{"num_hidden_layers": 10, "hidden_size": 320, "n_experts": 8, "experts_per_token": 1, "d_expert": 816, "d_shared_expert": 0, "hidden_act": "squared_relu", "moe_layers": [2, 3, 4, 5, 6, 7, 8, 9], "router_score": "sigmoid", "normalize_top_k": false, "routed_scale": 1.0, "balance_loss": 0.00232, "balance_bias": true, "scale_expert_input": true, "init_std_router": 0.0301, "lr_router": 0.00309, "vocab_size": 8192, "norm": "rmsnorm", "norm_eps": 1e-05, "tie_word_embeddings": true, "optimizer": "muon_variant", "learning_rate": 0.00323, "beta1": 0.93, "max_grad_norm": 1.0, "batch_tokens": 262144, "max_seq_len": 256, "train_tokens": 775900000, "max_steps": 2960, "dataset": "wikipedia_en"}
Below are experts of layer 2 (counted from 0) of a mixture-of-experts language model. Rows are named router (the router's row for the expert), up (a neuron's input weights, with its number), down (a neuron's output weights, with its number) and show model dimensions 0-79. Each number is 500 + 50 x the weight over its row's rms, rounded and kept within 0 to 999. Numbers have three digits each.
Before each expert's rows: a language model's description of what the expert responds to; "comes after" lists some tokens at least twice as common just before its tokens as in all text. This comes from a sample of Wikipedia text that the model never trained on. Tokens count by the router's weight.

# expert 2
What it handles: Structural tokens such as line breaks ending list or heading lines, table pipe separators, section markers like ==, and list dashes.
comes after: "\n", ")", ".", "==", " =", " =="
router:526590466472519555530506509545584553501563435538506506350491475487522415486498462532536535403545499547533570551543495541573478537524479490430405489510506502578525499541373482592483497543536492524532528411449479514472473474447552537518451481
up0:520525610453491450493492513621516474517425459398519525574520429516418509547543408502511454546492471456558518437502492505587401473560565400444497497505589380489456475473564533558487523506507446449440572420537535514499434535472528476458611438
down0:620436537462576522474455433471487450457532511420521572482482477484588465439498518528501539511558575514510515581495482544524491486543438515487516479445573573507498484547431502497480509559493560531535437496454469521562511465552603552499547435
up1:441477577492577509507510557474554466503552501445491454501487419566532451400462438536469552575450548556447448575491439569556520515497525594535445468370512475499537445512400558470529477478415503508468425401544536477553465547471473527498560478
down1:546502570509522517464523547496439404582461526535550494411447523476505532494453525550486494469574554510488512473499549594616501498503587457546549415599487500542507497528528522453560568483394592506542602529637549460482547506470551492580499442
up2:501514457502442423503502441470589561506617457521592507355476512587532468540571498518467556589532537381391508469520401524578582608496579601485465442525511506426515520504538449464527505496532554378494550549503496475445546568472516540539510478
down2:515579469458503492414541538489545478452522442500511506512441413538408503481390477526454504463546496419468477432562480529456542462578446473434500436459480445504515506462461503571507381526488471598517491551478561474514500378513402543479486526
up3:557421533460503431519448517442525471472538484441409587547542429439509489437443466496549504373505472627479467417522423535485546516533582527531505516571561534562480557513502493478535505473445558488556502606416574504545403601479502428464420495
down3:518605504535395464565391474546425464415564473503534468540522516546514387495322560492484469445562469442478458610603495619463510490521435502529578490500456491473493520451496484422512416537512499530528512471477499489413509422465420487537404514
up4:658507456499495605466517437497452487425394507489463497505453444538397460579576402551544464478489486622582460471503514568588367462520480472514526539559498525621521502485370597513406467525528456494522547556577494495543486580481575446492440568
down4:433529410445523485506473472525491412547570540527643499454472409479558564592509530636549490456504502466534516548461444397471406460465486514442517500569435507480471456503499403581531621505500457496479486528450591599529387536597505501458505533
up5:519427476532505514470444462526473487541601540585477426477494524488467495524414511559456421465542487533567455467487529547479583509540479467523561544497431516538456551481468495500462453436540571519479553479425422540549474387441446502534550502
down5:529614444561401515527544523514496497584422530434424511538469478465511490543491491498429515390490602449508509409537459543510482485553395510494459604506513535501441489489467574536531432534448413459512466457477559435480457479489525516544514522
up6:527567440496569522477436510504556530566451499467558515514552563476485468504517478501451560606527548460467466392446520497479482540523546528581440485521479547465416582415553578525440510557498548498481548463517470478572502449505508411510492429
down6:530524623435507464539500555589508585401489484544491455492591472474532449572467572419508497505598565537365470574531457447476533561436487403473479451449451477497617477549451521558498469477464476565561528400532426499425523510453509514399492426
up7:457534409499542557490470534427502602566484439528509640466562581514477352490421544569430505484482546414488509462481509540557423513484548514490497498524551458553536524525526493534511517529450406506582506556519485530561458369580572450553505430
down7:514471527578474430473512511480481481542475617523412444573536476519565552532519548591504513504345557511513631565518535498505579520548533477496512541480414472533556602409519494542591539443549516466531466461455490457477624503462470543533505458
up8:538552530522538508443547464535592474600470486504625439510451446475440528547505545538488523476458532479519531509459466635508473515486647502541551588550448472490483499438465549528528471461533543547426579400482493544504516499512465509489512527
down8:494521461549531492542535470423444448488533380632440467552507483526517481562411482418461443523391546555391465527381551430498477527458546455502560452562527539430374484469583488582511450574448505544424421503545488551508463517507485652482570466
up9:487541514577581504557496436491485528451511549551591469499517527438568532456526516600500506337549542458504518452497411528555489521455474468500546473516536577447419461506682483512542489526510523503485498524337447581507485526443442472529471404
down9:457491575555470558531490454459482515517435573516535463407546480493511507517494451530588464460534471479586478554437504495603491567565619472545513457491530501514521479493438522393581483470596537583553527492458506551439522422512473529484513457
up10:510625475447534505562479469452576440477463515447512503496536505476467484490485535447504449459447384471462541483594547437437440584481462510458573523485482425496400497438431485451624500485561529511490406502432521512432506520544545497523602535
down10:534398552511564436525476509509502458483455571441494559468427511542492466556519455531460498516582488515493551473466507594585503447493465425538466467501452491536476528554462566499449383504416548495551524456514500493533479375425557495483571487
up11:480579494510464489511492474403465487490482490525494482499511466470512551359452533463597518426541513419494515445435541505531510559427483493557557449378558493547474454502497558503530456466545517516484467524513522484449565505531464482521499476
down11:459489526552509414410522542530433505595522516529485465488487495480621492484466518567477454499479496530495477526518475489538577517558410527453493526494474442481452445556460518549500459483555481540608366529532543467467504473443498448406434446
up12:447496477500485489498527543350519585585551359564452453518402539513594498478532496460509509495515497568496533535514500386501501534465491496507492391382490410533550495455480458527417489474507576555479460500447457632487542496491529504571499534
down12:526411510465490468508564534626402491500515540449538480576543491540487490502450499451476546480513520407579462458565537465493458459473534497513501580558389448526542475560518506493499509507419353488425456518538536491474506515488535540455482469
up13:514557504503517475531471515504468573378508492535489585463465500388521554517467559561444501547425495433426431562525528445466558476506521489466535583540446522446538519527531433457510468564535536487488568530456474428441559489456582475492502446
down13:503494494388532493440537467501556485559434462485564482471501451510465471420425479393505468437476509527548559516476468442571563478440440482552451498499492483474541495538557419487470526516467442458545533412579525533467577436572441582534486500
up14:543504495512470464436459523478566507494526561453404465534471599503574562536525454555490540532388554437498528501564525476485410526448459457482464510511523543517507464536605516483434565430447466532600550512455485471501523544576439493513495518
down14:530553480549456539542545500459450498468531557506443521483522473457461487482585554450487535431493492621380538487412469454499554490564543512437553608542540491441525543487457487510515528522603560473414430417506549571455477489485542566509599524
up15:495493517451388498503476592417471518418399523466481424518384477539429437560550537469496443496507598439543457545447569450461502534446489548490470444494510521475568540440513416558417524559406525522493471538512519466535519476523501482431525511
down15:479369495471533482468554539431479450558472431445440518527538491485572465500574547406483480621400525597487420460468444535501434510481450518574566505583435506451440493515513504492551494369526425476548581438503422444524512590504488488496427562
up16:485514564674501585509458537483492503498422490526384491485450515458477488540535550447546437521503483486490495448494504472495461482398566543525436494399544429508534541496468437572572471419549602432547471519511570463515469504474499479510486539
down16:572571500501500390477580526523465545446431472598441525538503502527489576502469527546465432518479465524499497526474489431460513555630494477493505436506433568565397611488511479455473568526484490449561513581545457524450500493454478546431571529
up17:559461521487547501476480496512505502575383438485506477554496474664497473580551548512493471643464490587468542537495553558437536516426539495507431558451451536476481447611544461607603485469436544454525540443472438542460484526555455465460593542
down17:443466445521613522518489553575502557507441439527532560552452584569496466520432550469532561506539467499507564553496551541433479501445541463464472479488500423530609487515583373398588502486504404530542467513475465497426444405508462515469604571
up18:549484443516504487454509551495494486545504483393540508496516465539474562544498522470417429466516567548393512406543546418490640502484583572514415453459514475541531514529440379551528467590445505456536514577477571567455455425462484499437519411
down18:511527577486509482513575491485581534529536421444418402549550526476451532593469537482504336426506432542480456519528550521468544533578518525528543595460528459430556502488512549422372563458566543441528526409517488422460487575548564557455589568

# expert 7
What it handles: Plural and possessive s endings on nouns (birds, pylons, patients, competition's), plus final digits of years and numbers.
comes after: "'", "0", "1", "2", "8", "9"
router:483593449548559489522582562563459596511562515496508500480510480489556515439453515405497526474467433532511523528549644489476452452516451591524542506400488454486572411456477569574485493446471561496557538470493424522461464521468478447494418400
up0:410488400496586589407531541495436477484549509458512465472389558483479570548501525441546487474431549536489544561457527507447536468511540511466451451504506602582509553492500468503450526560521531466493442486470482472464461463533490486504463463
down0:477567505417502520488507503503515499493395513568513423553489467480455487467512496528569475395519526511590544425452445511465496531429470505563457503529553537412556515473426557539462530485523578516477525519487512526421458492577531557526501452
up1:513436497492510563589527536503474570495506560548455559520497501532567453473519545574528498545586503464570584518453531493464576498515594535515558472489493427418518483613590579436595543443396579455453471481538466556403509457476484507578423413
down1:502509526485452476553484425481542451489422465460492445487508477432511475569395519412484477492472537475481391409515529479509461453491435523539454538403468422510450434446483470539514460521488500680483475501495458472546566453588556473529526383
up2:436475455528529573500349542441506504514457495482433552563467537543480543570490593475440563441543531449490428459509507585535558441458456498533527428423476496421493455512455456505516439446481561512559552486475578470513507585435443442515491526
down2:394485570509425518501580512464440485450456509422465560524576512472550406611448418512553573467548414465465460489535494440520492482522619420527580548442553606459542426567478500524425467466510495551457494624447459617461613501464448532510538550
up3:596550460534389535514430410540547544520527489473447526538571539560481463506490494440513440487509570509519505464451479512437455459486568515532454534557513480506506541510487501521457477478418482540484573437560596511476444448620505487492436429
down3:523487492529461543535441499542507461503440482594496479505373481497477462490487499572517604570442550519551556540494438463516499458479462450477533514456504444497519520650496467462401502550566527507547527539423479482545610525415539452474530445
up4:457508572505557463440542512510404476497525570522513423460596524470478445501533486483462487462501477529477516506434571554524538571558571487584438462486523475433471558547530500500527547480458570445483400481528482517458416636545481545529488501
down4:457545448520546491452510502578501421558524471616533517500501511476542584536574519524548453531553559529519480504412516519470470528530476553440417570352529472587490596467521541533537553583505560481514424449420506493521492461456403531564535503
up5:487440513620433379478509477509541465577583555513480551512520381482556473365516478469489454489426501462573493564567513478503515479470503478485487451546562529475482511504616482605515413466556539401564522524531528556569502607546447606556490482
down5:481383478508536551432493578577497591530502455565509624534557553512481483416554479435455524473525618509595480585512466507635493547520514559433482663479473524512483527423483586492502477445484470477654526502463516437475539471422546447527564525
up6:547430574546557478549452592424548379585543542475471472461524451474473581585638508552516499546577475605506506500433557462581572554463507582479536481430518502497538540488556504561488381479523567506495451489514444550533479413536514550449632454
down6:461590501447579293492533625471508483466501484475586532496448593550593478516427477501511508524547443526535447548524501533463494430506495491558453407471514519575491430496417507457422528522419510516456456517508496477536617516428493471534483491
up7:537573555507538415473591490520574486465470518490565507556403433483515430540463526535522418506457472542380504439565520466476524521493526493479512505533570533448472496634453467515512410525481441462354615469559493434489457520538517528533447555
down7:578479493623593520466463560569391529489517548438478563436513480487445533529435497561461481461525505447487487426573464458474542528497524538512542525585480467395516484440506500351492527497518539517446410575478434426447487451620433494405440460
up8:539533656518494447593524446522558517542456435577499478422510486542477513610559481468530502517426473389491457628507461491460416532565494506484507503592470515494554509507447404537619478460427578538529533492472490503525503431461551577454537534
down8:487505467560433446358492533554512550539455453479466506490498588521502548471477535553448455492487546476535470522501509518521512567504399484516518497484439542551421499494475496466479479525510560570434437492439623505545456465531527511544494491
up9:483468540504569471471570461614484598519462431475435483483468543425429532490598563549516525493594584484479473474393414424518612462528437437433425469534533457575534519472494489487593630545519568422542483553527471526497528432557452480571434517
down9:495520456585453488501550600532569512450414423511451534470556445500494486464479481625458442472549562511514481556540496540410494515441530461539462491459438447442489492522542550509409524570507442516495519530559536429432437524486468542454482401
up10:481502531424528471444572459432560512469436520461468472467514480514460553473515509508505585514493475544483505528546549467586536540465490489561504441557508472447521410540651473447470493452384643451471450368552451533540487513454482516477432498
down10:442458444496565473481535456436555499487551489562462517606511475523537568470528448441449543513474516481492406544481434552610455550441536476424517469418422391436516516446577460516482580469570566490475473515420586457496506544474483566515490488
up11:557560490498502596446512541483571455469473527491481528499386470460594447432539400524447411405494549492549409533445549512562553496540619504464451441500620479524496534487507450512512516457615490491493437522442512474491578408479502478479607452
down11:488587555445528400435543499469513553464560542559455430507508547397490537503488495561596428471474568584435566412451517470505518440412540585480472524538563482517498385503510481478517435466508519500482583600524596494554433532567525642497553493
up12:534400451487497462493464529453473583531519400519509542478543427488468528476451457550589504566426510484447390461506509550612505488441469534460526452632442523563474436540468467572569449526508489444577479466541545582517456418434472472553535589
down12:507485498534496531414490509498542473471538516505456515487442517441500494483448504528508443580538530418597526472495481421469481465488442501460570509471482539459545542461583494546522498495407412548454467489422459561417505471603558506414617545
up13:432438494471483564545510529503579513404557500503560496450536588433450585480431495491494546504500536463591521487545507520560488454519456516455496599507405582427526499560465458360511488483551536509515597543542508517556465511502462499421515523
down13:503467485488453523529464519519534522513531534434523448481464538470463531486456423533521541473542529513389516448501561490551458502499449425445376482453465496469527517507459538452518462632574480516569489417441425386406528435552503509442509491
up14:525476524524513431569522478545534472592525481502450510463488431532524480529468497499477420466480612517538464461424500484473504464506530498461411515465537497473574406538597540500525480448549513554530488490490489477508494535501460541429486477
down14:508567522498499470437486588505400549632521494499515502512477395559560510556428524587557421439497597468481515460565582546471436501486506480568466582453546520536417493538485448526508527497472406497474594473525542446583410543562508466522485518
up15:520496486479432511388450468480475505524542500452585536458517462427575537463471463502508526439470460459483538417635499513483584506510424461415490497557592505603459436470495546440550527458397538466477540524567476533606450582526504515418411498
down15:505561425600538477496492506500456460457511497466512475493456559505506453467458547491563523617486551573435569519575556464488475568476498583490505492453564514437483446514644437464510524465568528514552527523478511436479451488482590464508496516
up16:431482565495500495474515487474460499438532475430451538482511490507477444500494517460536462499479443489474426454479501351580545485361491382628543448479514408509591510496474573507426422471490541532543540491434458540484504525495512526471512434
down16:508497543497496495479471524471573490611459429545484510488415476437507508474469554454468541512534537606604426573527482634536544534490447477529561514403525525589509578410400423503448511512437510493502391387502478569577620466469466424499537447
up17:565523490507537489428455667487510456541527470511434533457504483515456465443537529502457531557708510546514493481515447542581498433520529413488484439608543470505478502483534507489540548424515574432545508501529483480452563469509532472545530448
down17:454493506590579561540517438442496429498474458503512486505412583527477616529500548569522523512394521472508553463532557555416508578529569471489496559405561453530529617416443486522503570513472512521570554479563483579599461534560534597479450489
up18:397539503454378507583476534521572535525550418429607540537573492503568563485566562466573487479526460564453489524399491442512524449420424571551429490533507461491454421431489451458450592488504383552496452507509466510612452490481476395435455481
down18:434611444495489441473460543524518548589519478463538500599445557538546494551438417478540474506451528561563437475545546496522480443398508542594494521495447523432532522536537486514442472485475448537489420570457519458553516511495526594457447503

# expert 3
What it handles: Prepositions and linking words after a noun or verb (of, to, from, than, as, including), plus middle digits of years and coordinates.
comes after: "9", "0", "ed", "8", " part", "\""
router:436533536490475541404536460510567547502512464539453527515474508436513485544540547420418519457410539589558509570439487512433448446451440424489447557484512476512499494447552520500556495372596383542532517391431461414529523521499535561633529373
up0:537514528435466596480452425477497534500520517558563443475468470408360459502500595542452528500522439554398558436514490609456497452511538465484584470478423593531517455533434468536530418550461457463493462519483543471502472563533476499466542629
down0:438471457536511573571519592491565456575577514507385506502506455468551530499523538604519489502508593551551420528433569628574524523487456584546397536478548501548523643491469451472437566442511512489443503464430622432451536471493509472507582551
up1:556483531417487569536589520533511504503463451514455575477499499517539486485470577455534618495442511502470487533511569486613413496454516436533397568523558464502464476478476501452516557417463460451434367542527530542510459566545449454431505476
down1:465530549573547592480380420521519509610532526487449478462466446402569505455538635454439536597515591532453480489509450500485546473499509547464509474500448479485586625419500465429408483440551440502502412430506467493471472452481530478486464493
up2:560483543419545513455434606409438461565529455542578512469538561522424473413546491515517484510533390507554563558536490538404596441482515510503512437478385450493542527458446552501534394471612555481437444540541535477485414543516549493536547478
down2:554532487531471551443469538529484456507537536369449532555507544594531560512497527398513505496477598535581452503473408595473530513505530510635469505507532553507445374470524515454507437480535473543543461495544476501490593514477575586484519408
up3:475453524524561565578496536431523388452492438485501474453528521487529418466440489594465518442491450541450499480490633424541535430607624413472553441488598618648417532528442450526460490472495568482561436528551544521489400530458426516467561604
down3:526440342465515455516479402477547475478551501520526495476498560474501403549541583414462476543546514486512497505535508496420480542514576506463453435501509458488506408507487411575352475464504420432564468557413580451444456495500601484445518481
up4:481540543451413503486470482474402515513539449590488575495524398430443575466552492454460451442453471443462550547447486400448466528463549615477509485495545435525512492450514467413459524462534420588393480466493388396457530585473539495444578515
down4:357585433418576490410478481494517445501538571504571516502555451497501514547467462517530553512363494514519465573482475446472498474460453482578539521528481575542580495376392547571427416482516501569357487574524432577399530507479561554576511465
up5:467446538465522557427490477538473633577522487565435453520488447443534490519593602454477425509454418554538508474516476499462497529517478462508471540503564481492578607472482554490533494559496476589526573512452546545521610474501592482558447460
down5:443538493422457511469461494473501489422429526459547483449546404548511468547488581593457398564459460504482582479461479459493485495535441589474515593532553475459503377449580606474462566463450443581528459525507544482556435460514582607449580492
up6:544512522454565457546485441541491550591496493502387531501502377378467555503511552528559530526418460577463439539466454469520547545523552518554472488549551510588501484444491398522446564465509516439531470505533485527465495581493512442464508417
down6:505393546510430385435524532422481520392586488418548500450535432551545470374574471470529437557546533570536455412475578482524460507446490545562503539505381556440527502540463566438475503551484530588478518439487481466560474436449411566509553394
up7:554536534551551560495443521578535468521552518498514492505462493479574433519396481534541425473555524498431513469443553491490513479574451456521493405490569517487535648429411502448481527516577502511515537552538537480450535500477509499608518533
down7:521503441474432425538526462495483572462559506589491495496484560501587533505484495528436526461516482541409489444542544424477534588457492493489587471492495534429418483538477518485517469579553543526532430484471505534403532446467512576537499548
up8:538489448418462466501517487445504561456542513469475580424527523538475392511408528531519500487537522493504547465443474452452577483590521549473479522522485616412437512504505544465424539476535412570580515510462429506603446469550498455603566524
down8:419611547507436537562554448585544497475595449452647474520436474554478489475457444388508486476567453556442457463551489548459572547528494473525531477460530477642537505574516473461499533602446594503555508453568519550512534499440552439611504514
up9:520549500431540476558555502518512504537536465578429487379499461553471523515508442455564559527463520495479492540638517509475533501437504495478492470433495471529607455377437567421498597446516467511422415465491546494586502513454519504544478431
down9:446489406528584514431545481470503504498517500456495474485611476398502441575558447528429483568562392531480474499485583537529445482541463438591608467521476571441445525551522478549581508445480474560485471540473503548530499630544535400482545601
up10:441535487542575487479473414464512439590408540519488523542549464552452464517524511498469525464451429476492499540424422485571551549600502454512566403566568427536561506416513479592585577522494417556556480468441500496497468451452460622484529466
down10:410530444536434508480535464518491425502500593470493517537537567469503511494508445517483483521439532405549591500484495494515507501438492507435442538426631567481549494434577475481524555550533503459525471533513469593521523436471490491496493406
up11:529514531533467415511486579480500522516499434462426437522486517507503548444534523500413508459412502484479582492520463490466541560509497550402547528569553525513560476512569536506425452538431460462491492540619422445502502447500515549578583522
down11:457526428493530435409563493539514533584554455447553487417548414500525477547525523477431391518529465481408470472491495445491485593432540560509563645519466617546487438469582434482485561597514542536544465624435578500570452523513504525486492510
up12:404551439529504470471562491538526483523482494471578456477569490490527483510517533493494617444529539580499397468523496528505379487458484461530485553537525507451438481531540490431484505419452490540521513410521519468608457577589549529530497503
down12:470536501495497528551453538531512516549453417441467538501515550517560483559496577448546521463549500528434500443508555586488446561506549478568469490497512595429495529410463545562506420595404465440448493509478507563462551499497434464519538539
up13:505423533491469511390519612495533496491509446554437551454460547444603488512551525411543476631496508471472505453486458560513460501636449538496468537528476586517449539440449385527437511564418479418422511576576440590556489511543519577506513496
down13:452402436555560434556570548467446513449499391563515477590505479509518477396508521454474495479491487529479460529468465444523463523403557451512565467448504477556540504474425617474476573507460478525403376504495497430418489518530528504531530547
up14:551590455543564422476441557546531415590511563622508552483455508480579540519427582506527484473578505581544492538491563475554487523543501470433509494483591447565449616498480497515528491475562533541529588416532619492406482474466478580459476478
down14:437471509493521629540507571440507499530440537510544526525586404519463573429515452455481466412445436468454532422501428508404471451496445476486475567461455597454521526502493487433515556370472493521502604522424466443533486485558498516456550508
up15:462394448498566520539532539507537507543536482520544476487527453518490544539481455368464559502541496476450542526514443504544423459568416450435406501479455503514512351539544583492576529433544523476455459483525567419489435452462529488540593518
down15:480517456450494458617482494456559549531546425503375551466506488460472557471436582493439494477555451443563574440540459455540547583407551451371517437567501593484486493519469563538569502479465524555473421539472425447544541507520488511411381532
up16:529539466566457539459550591536525563482427518446526448430561474400475474493603584526474414505543523455483535494502508489570535469548486494546529515498551506498542421453490477514486561498476438534402491501390491451556480436530534508489404458
down16:484418490478563484509485622481537500526473485513498559662462439522520560461458464614496497455494525407520473470468416486533559584562556508525499551616582421513488513475554531471450563537572539430452487535464488465430549497473493501470414485
up17:429595485521492423448491571470558528481582512491520494513527500540517533467501474541495434466442491518434551553480584503513463483461451543593462442541509504409492474430570431451556516485422486451532433542574490450424512528490432521535478521
down17:529557616508478518360524437483541434497515517555407473524409462435454538509543573504424502502531419571513543504474588482480480540563497538458485538466537464501522546506509579550484487414393506507580411471559462467486547471503497403531606539
up18:470550549453454474512513563490466503472542445462490408455481499481525533421513492474485442538458517494515484418392493595564517454523460553440404517554544551423470543542537467531530531647495462504526534530525545524443498506464403469478464519
down18:527507478535515548486603491518591556562499448486470473484501543453459475427481507503477525612470581511376482574418542548553435371455487393488399409529566520501510473471496579502532481552430487583571485459509465410515498510485492580511503572

# expert 1
What it handles: Coordinating words and separators between list items, such as and, or, but, a, commas, and the space before a number in lists or tables.
comes after: " |", ",", "|", " in", ";", " is"
router:484535517539513535441593507421461493504544454469435391539455410555557510501446470479466520456546596518543480548476483484475485492451485443549408545501601454444523480477503508514471465509546467548538604396494515463497461595551542441551540496
up0:525577559502484506490525429460411454478477476489459460504531417447554379478510445494510500508470454512491436439532467503451452445575519527386400464484552535486421497457495512472490420560460465515468454481573507371487420632497499511508437475
down0:543500519606443523542605525586455598490499498500486411564458600491446592431531526542509426475409490514529533562582552493448464540451456488537543573371399499503531506534517489505489565456567527466481555511512478584522481380494444533484479497
up1:463488502501578485510506556478522612478467467540540577454490445443518547499537500586479537507622479525459567467443481445440496469424465630524473518477517474576447485483411558520497502476572525476530527448623454443573447500431513436444560532
down1:513440475447463509543533453577461500523446496643512429543555517491477416500523480528492544453509579563500566538605454531472591479495451466503407487375571496512477499491538452517520451486526465493489507490493506546387668542447475466508500491
up2:495487418487396419465566497441515582380592458458513531514544476540537508496492489473438596591597471550507418456484456508372487488472559534516532570511489398535515435504417563551482544404453425518472529520438519551505526493413442478483445494
down2:515594550443513541543495437459469490454553543555412481479531454503550432536485546512523534458532601483470511397465610471503469487487543384418566511597535513501535571467555648495473438553554494453524522562509365544525497548439458615557469591
up3:407457499492604415585474420576515497502558444491535429515531457509493509509541556505563487511525440550574570553467514463508517476458479577532490540453497543508433467494431500449489399483497483522522428444469464639504465426506594543486493522
down3:462493542502531521555599506568434562500512547487502477506545475484475438461489488463568527531529552485394463476395485461581470498527491495488492442493440464435510490487534485504462492398408485560545519473453457496567465503540464530528498538
up4:461406482481507452471462402372484516471508519505446404529508479549543548449496471498476429540504447405475518570469522508554499623445516471492526409502561494557490537485452459523479472464492528498534535650435569522495456509515495574476485460
down4:474528522478466469521512558513458508544544482474469501531477468505566547448559429595558546420507560510530474461491495506616518515536503473485548507474516508437436501472476543508479481464482529482512622342576510519525539459496435425489518417
up5:463438450594478517542505453478519527521469481594518464504511419522502568476511472519550437536484488444497471462538647496553450665510472564564543535464490441564514433537395618552486455520635461491472547458426472465596524523551513558456522481
down5:477478398536532477528470484579489448440622432510394463425512583497549423489463433511482526458533515481437520529590397470500467449439470466546465523543448518417582480529530515525396516491533547520583513534501594534494442505498518537543438412
up6:481524476519467502461444556414494464631512629439417484535608478387648554528543545552564509500504565529637522505426532556407583530538581504372485510508484543476538527415439413461483551523492480467510546558516541466607483540589490554514520546
down6:567564524446475523523532431499433480565412537523586471448509465456473400538465497496547487573534614475447482399490554511526515467400509474494491516488502515417481492488579412532517498447431452516576585461446577516472488404508444478515548631
up7:470548541528515477546531541543473606518492517558435504569579429457546550587416614484407493439501472514459636594544556473492456515448583469492551497543471527484539455536534491386538536545533532488491606539576466479518518517537566485515504553
down7:463499483493378461496461542480437487472537562508577603430495510537470491412531475500454525518533541458545479549542511457560565484536384657515497502539478488509545600473512444572458478554516436467473404530460525445554596495480571461519521512
up8:495546454542482506512489516499448513528568521418517530527570444469474599503511483540510546593470514548497482522408547593457492455600482485490470513589465564476473463493531484450456423429467474481401470530567570541580408541495530565653523484
down8:495539555546547448530567541433558482462480468474513529585574450528579464435493440516424466480609525520468568504546527407592568506425602558466499512451486533528436508474458511546476480475472517511473521495447479521490495565504479522474495530
up9:507451441433492509511416427485551579539476546453496510413466444448479468473499481632458522559558530550433623570498445400526548478522490534518605506426511524519368424565475464461424473532415499510510486546477485510437530381540507566493443497
down9:411525481518541433545575481546461516549596449541584485553440388389449504499485565591411503538498624563558451499523433492484553501479467456526408444470511447512557492477597427438537466472485477551490462570528544522516486618475502474500446544
up10:466535588545530509523522615535591495500537562547529506513426523521495448508540607538489473458542558501494511548527574562467475509466365593523502535470456527467560616463449451510579472434469537491441515554444490495508495502522449527438482452
down10:494593488406435492461437463410521599553409490479549493501538476493557595528508387525511481547515614593510542478570472505442531508489401414581537540434449515504489460495511521558479603497478341569538513488433483403556443483543501405559499523
up11:404431527547496527496458572478531487520599461489446467409390527529513481530607488497525453454511519564455412487559460471472488509452486534493494552508522532433429449543446536505614469466518555511433575441454485490454561499449487523532506506
down11:488499519534530494426590520443453535421563489401554555627516440482483518528469552523445507606432462482559521475525565535498622423490597378650493537496463450449536541478511469496514524520524441526534433504529480589584476451531535437453483461
up12:546473437497543456537531473504476530550508437454519530507501495424501445463506406437497505547472486560558498553498498388551598392487444515519463466501519552476523488512508508358514526522494510502545502473523417502586615427383444553442569476
down12:492551461510525485489427500510484476522375417479512608521590457586504510521343434521507535420499467421488519553429544481529503568571457471484521451511420543561458555516503493571493442525470566470479584518479502374479485524465501472521485563
up13:524519402458494572529485433458465495549502488602519393473432517458455487473521511479412440520543569524533414483560507447428614543484544570528501505524610584486517432492428499419386462406422474507445519568476515519487545385536555435582580561
down13:464529489583592487542457556469498443421464532431480519461489478481487501547462520551592574564464500524511518463550471478549492424447472463465518600509442491502496484485606533465435458619459539512509531530548530445547550566540504522476469534
up14:526527536560580498491495525447483472559493532596401447563624500480407606407556598423481498471497596470502578540558432460541484526472439516399475546469510507353485479417573522455566506469514497514504486465510543575454496517561476482525550521
down14:478445471431410486579419561514555535511488484440574507464456558488493539465543428630523466502544513487539459445559570573494553577470588493564444392515572534537422451485428458491413539498451560547495562555438504433503423430440528430491461496
up15:479505581544555587569485497462516469452485523496481481506476345418589465415524466450443469566453590489450441518468580518535467512524532544522500476461411487354464546552560518546535490478516444455651523433465406595506433492513562501570546468
down15:437485595482460427454571495534515431567580571424411528418456498465489469502503534477453462544545398499585581511509438433543467512463447426527531506493560455387553455455470498468571513488558527530422507600515482485476493539521545339520475516
up16:485435535423483500545497499503442533537541419508558472452353498555420492544423520543542487490546621515448514471434527571531493576560514418519462531523500553490481493465581524484585449390519460580503500455476473357534510488486528435554477380
down16:504543428508578451465382537502516478457568571529409527503597500434535459511510435443433494511571568446410547534543511515467434443493476583432515502588562461544571525532514493510554489463532497462500478491592547526582430503544450541405513547
up17:498533547465459409552412456433584517480493584606483536475552439501480545543564485582547551505500543423553509494432501562455548576563520491472526505545496423515554514484518470546513490522533548465514461485582487527533478485491512485516449447
down17:539476524395604569549540523547498541437547488509395485563509600535516476495550446421493495502450425543490478448407409447503380512539476449505519502475509403488407504445564418499450529426460511453479502555545581517529450466510482458569501475
up18:482574445399464433432508413467503559472537471556566443463582495517583578522528466482483465532544531394597485476512551510514474452518539527495519501493470470531447417587433513548496522533465484457424502572465554462523428520455541537499500558
down18:551511502441553398442516410576489573489525478459518518444505478549441471542441469493649496495525474477493470420538517567496540552492445500519555499490555552389490593440478546563481484516438525553519490509597573500514514492549503523524520453